config.toml
num_hidden_layers = 14
experts_per_token = 2
d_shared_expert = 0
moe_layers = [0, 1, 2, 3, 4, 5, 6, 7, 8, 9, 10, 11, 12, 13]
router_score = "softmax"
routed_scale = 4.0
router_z_loss = 0.001
lr_router = 0.000751
vocab_size = 17125
norm = "layernorm"
optimizer = "soap_variant"
max_seq_len = 256
train_tokens = 549100000
max_steps = 8379
dataset = "wikipedia_en"
Below are experts of layer 7 (counted from 0) of a mixture-of-experts language model. Rows are named router (the router's row for the expert) and show model dimensions 64-127. Each number is 128 + 32 x the weight over its row's rms, rounded and kept within 0 to 255. Numbers have three digits each.
After each expert's rows: a language model's description of what the expert responds to. This comes from a sample of Wikipedia text that the model never trained on.

# expert 17
router:158126111134115206113094117156076095143163127111084182078183097156108119119112127152144169120150102160145092082176063173113135093153117125119186154127176124125197038119121164100102132063183102
What it handles: Colons, dashes and opening brackets in infobox and list fields, such as Born:, Died: (aged 78), Political position:, plus labels like Personal and Coordinates.

# expert 6
router:157099122081103173173095101153104059146134141084177121142129137154080177131046149123167105168157065116218138131167084175128107113117124098130141161129113148103134100118122158045119157121166110
What it handles: Single digits inside multi-digit numbers, measurements, money and years, such as 1.5 million, 6,000 watts, 16-18 cm.

# expert 27
router:222094119111118198129120135165079093142111136100160161148157192139130119144120125163134089149132099152177130158158103163097159127132102151144129159148120130080167109146097171093105173069183088
What it handles: Spaces, digits and line breaks inside tables and lists of results, voters and honours, such as empty cells, 6,740,493, 2024.

# expert 3
router:148095092087120136160112078118092126182127161127099157094117161144116101161121151149148098164117089132125109167116119121133171148149161127157174108140077133060148125157148136119139193128130045
What it handles: Apostrophes in contractions and opening quotation marks, mostly in song titles and direct speech, such as You're, Ain't, "If.

# expert 12
router:124095130145102127134085148141126134133175138116198185111172168160149138162116162140156131094145147143205109108143103142101142072152132124172157167141131169073196098127140128114140162073162145
What it handles: Words inside proper names of countries, universities, agencies and societies, such as United States, Department of Health, New York City.

# expert 15
router:142076096123097091163059105125153131188165168105114149080140102156149184185127184143155121162136124171133064101147090126117124089118166108161135112133115118125113087201176144105076151111167062
What it handles: Main verbs and verb endings in running prose, such as made, used, hides, installed, plus prepositions like of, with, for.

# expert 29
router:133126109042098122149117191138137151124170163108121131117154142147097194102128099152137144133136078158106113164182081125152086120155140127191169078145109167128115161100115162086074170109124123
What it handles: Infinitive to and auxiliary or linking verbs in prose, such as was, is, be, not, would, also, as in trying to kill, came to be.

# expert 26
router:223097115114122199131121138164082092138115135098159158147158189142132122144115127167129086149131096154175133158158105170099163124133099153138126160146123134084170112144097168094104169069187090
What it handles: Hyphens inside technical compounds like RNA-dependent or PSD-95, digits and commas inside table numbers, and first parts of names like New Zealand and Northern Ireland.

# expert 25
router:162111115114176184163102144150099110140162142134173120016112192144095125136069138109096112120155102158210098139092153122145174159088110076141182088137112173100171092158166154139127119114165141
What it handles: Word pieces following a hyphen, slash or opening quote inside compounds, such as state-'led', solar-'ter'restrial, Serjeant-'at'-Law.

# expert 23
router:127096057073132133157109128140132138134140163148135119124138099145122171118125134150182108120144097162117084145175125125122150125131047120180115090160114143143121061210169180090060100088155098
What it handles: Prepositions in narrative prose, especially of, in, by, from, with, at, after verbs or nouns, as in came over from, request of.

# expert 28
router:109096121112103146166081150147134068096163164114113120113141129137192134074105100160128101157135132135185119154161103129105190110158145199148180139145148178086167159175152142135109172093152054
What it handles: Commas, periods, parentheses and colons in bibliographies and reference lists, such as author initials "C.,", "1958,", ISBN and "London:".

# expert 10
router:127106169122156143166105126119138106105183113140189198141128119142082130123150195185164125153176053133155131122157136165132087115139105132115144078180159143089157099152115133095127088096112150
What it handles: Words in Wikipedia section headings and infobox labels, such as == History ==, Personal life, Geography, Career, plus some place-article nouns like town and population.

# expert 8
router:172093123128124137152136064145122066171119134076104131126173142127114090180096128136156136196115088197151098154174175119134208167179112196150157172158120175135151101227135159137118178132145118
What it handles: Middle and end word pieces of personal surnames right after the first initial or opening pieces, such as Gim-el-stob, Ge-art-y, Tend-ulkar, McCle-ll-an.

# expert 20
router:225095118109122198130121136164082094142112136099157164147158194140131120147121127165135089150133100152179132159161101167096161125132104152143128160149120133083167112145100172096106173070183087
What it handles: Digits and blank spaces in table cells, years and postcodes, plus nouns for people and places such as wife, actress, friend, Chicago, London.

# expert 11
router:216090129095109202136116138157082083143109130107151161148159187141134121151140116172143104139141084138164141157168102156089143144115116159145131156139098125087157077149085175097112172063183103
What it handles: Line breaks, spaces and table pipes that open lines or cells, plus opening syllables of foreign place and personal names, such as Tab-asco, Bal, Han.

# expert 1
router:107108125092156098192088142165112078178127132118119141123137153156155139200102095151111114174157119138185129162121146162116149105146073138171114139188093143133241090160126132108116104116150119
What it handles: Nouns naming competitions, stages and units of play after the or an ordinal, such as season, round, League, Cup, final.

# expert 7
router:152084105141121130121084123162079121186116141111124139086125161146112165124108117139179117123153085175167108165119112146076131107092164138148146129137105133058098138177156158079131127135139150
What it handles: Consonant-led stem fragments at the start or middle of longer words, often after prefixes, such as dis'qu'iet, dis'reg'arded, 'tr'agedy.

# expert 4
router:153102149000151144141113122127092054141142141102152159109160187137127163118104110155122039157117143150186139139153135169112135102142033119126143148140110137130205069135100139078113156148153121
What it handles: Single digits inside years and numbers, especially the third digit of years and season spans, such as 2'0'15, 19'8'3, 2016–'1'7.

# expert 24
router:118129123079097154171077097131074125135153131079118154141119107158090153160148145150167071165088112135142090145159071182121143140131085189126142184131156218108159159157134196099101100113152116
What it handles: Sentence-final periods, line breaks and wiki heading markers such as == and ===, marking the end of sentences and headings.

# expert 22
router:224097118112122195130120132164081095144111138097159163147159194140132121146119127166132090152134100154179131160161106166098162125131103153143128158148119133082164112144095171095107173070186089
What it handles: Spaces, hyphens, capitals and digits starting cell values or list entries, such as country codes BRA, ITA, dates, numbers and name initials.

# expert 0
router:223095117110120197130121134163081094141110136100158162147158194140131121147119129164133087149135098152178130157162102165096161123132105151144127158147120132081166110145095171094106174070184086
What it handles: Spaces, digits and name pieces right after a pipe in sports and election tables, such as seeds 12, 15 and song titles.

# expert 9
router:175077112149113154146128160116092165114167148097133182070125141127157146183159068153226112146145101132158092161159120134109140181118094138180197157121147144111133130151052140097126099072130096
What it handles: Pipe separators ending table cells, usually after a number, date or place, plus semicolons and colons in lists.

# expert 21
router:118150096064101095167095105147105119110161178129141127126116120148127192135136171158175125141172124130155137164136072151101179092148130168160186091131117138067158166150093178129132162110102147
What it handles: Commas and clause-linking words in prose, such as which, that, but, who, when, especially after for and with.

# expert 18
router:152109153120117138164114132158105108125167132136188146119167159138140149180064133111209078161133138198130119145130085112114146188169124142139122124150092213082162136159116137094108118106143129
What it handles: Short letter pieces inside foreign or rare proper names and technical words, such as Shinnecock, Pamplona, Ferencváros, dehydrogenase.

# expert 5
router:226097117111122197131120136164082092143112137100158165147158192143129120147119128165135089153130099155179131159161102167097158125130104154142129158146118133079166112144098171095107169071184090
What it handles: Role and relation nouns after a or an, such as person, player, mother, plus spaces, commas and cells in tables, lists and cuneiform sign lists.

# expert 19
router:219100135128119151168111114153115094110109164124145132138160121137185126161138096126159051147121109145143098185131157133125114155121089098157148123150101114112147137130100176091087162101139099
What it handles: Pipe separators, line breaks and divider rows in data tables, especially between numeric cells in results and statistics tables.

# expert 13
router:163114117087137144165121096125099059168150159125126194127115157137159190116015169181183113149147078120202118198130114134060179121181132155164173099129161136093179149158126154117100170098126114
What it handles: Articles and possessive determiners beginning a noun phrase, mostly after prepositions, such as the, a, his, its, their.

# expert 31
router:223096120107120198130120133161081094140115136096160163149157195136130122146118125164133089151132098153175132160160102164096159125133105152143127161149117131080164112144097170094105172071185087
What it handles: Spaces, conjunctions and initial capitals in lists and tables, usually right before a number, such as "and 0.3%", "Hadamard 2-designs".

# expert 2
router:222095120113122198128119138162081097143113140101159164145158190139129118144113129162135090147131096149179129158162098162096161124129104151142129155146120136082168112145095170093102172069182084
What it handles: Common English given names starting a personal name in tables and prose, such as John, William, Michael, Thomas, plus some place-name pieces.

# expert 14
router:177102128129091130159147194117086110131130124124144149111155191139110128130105138156134069139140092167170155166187145145117167145145110129161132168174152177107177132127086138111090164054187123
What it handles: Month names in dates, usually after a day number or after on, such as 5 May 1952 or On May 16; also units like kg and UTC.

# expert 30
router:224095119109120198129121137162082095140111137101159163146159196141132120144119129166135088149134101152177132157161102167099159125130104151142130162148120131083168112146097171095105171070184092
What it handles: Hyphens in scientific compounds like RNA-binding and ring-closure, math symbols in LaTeX, and leading digits of numbers in tables.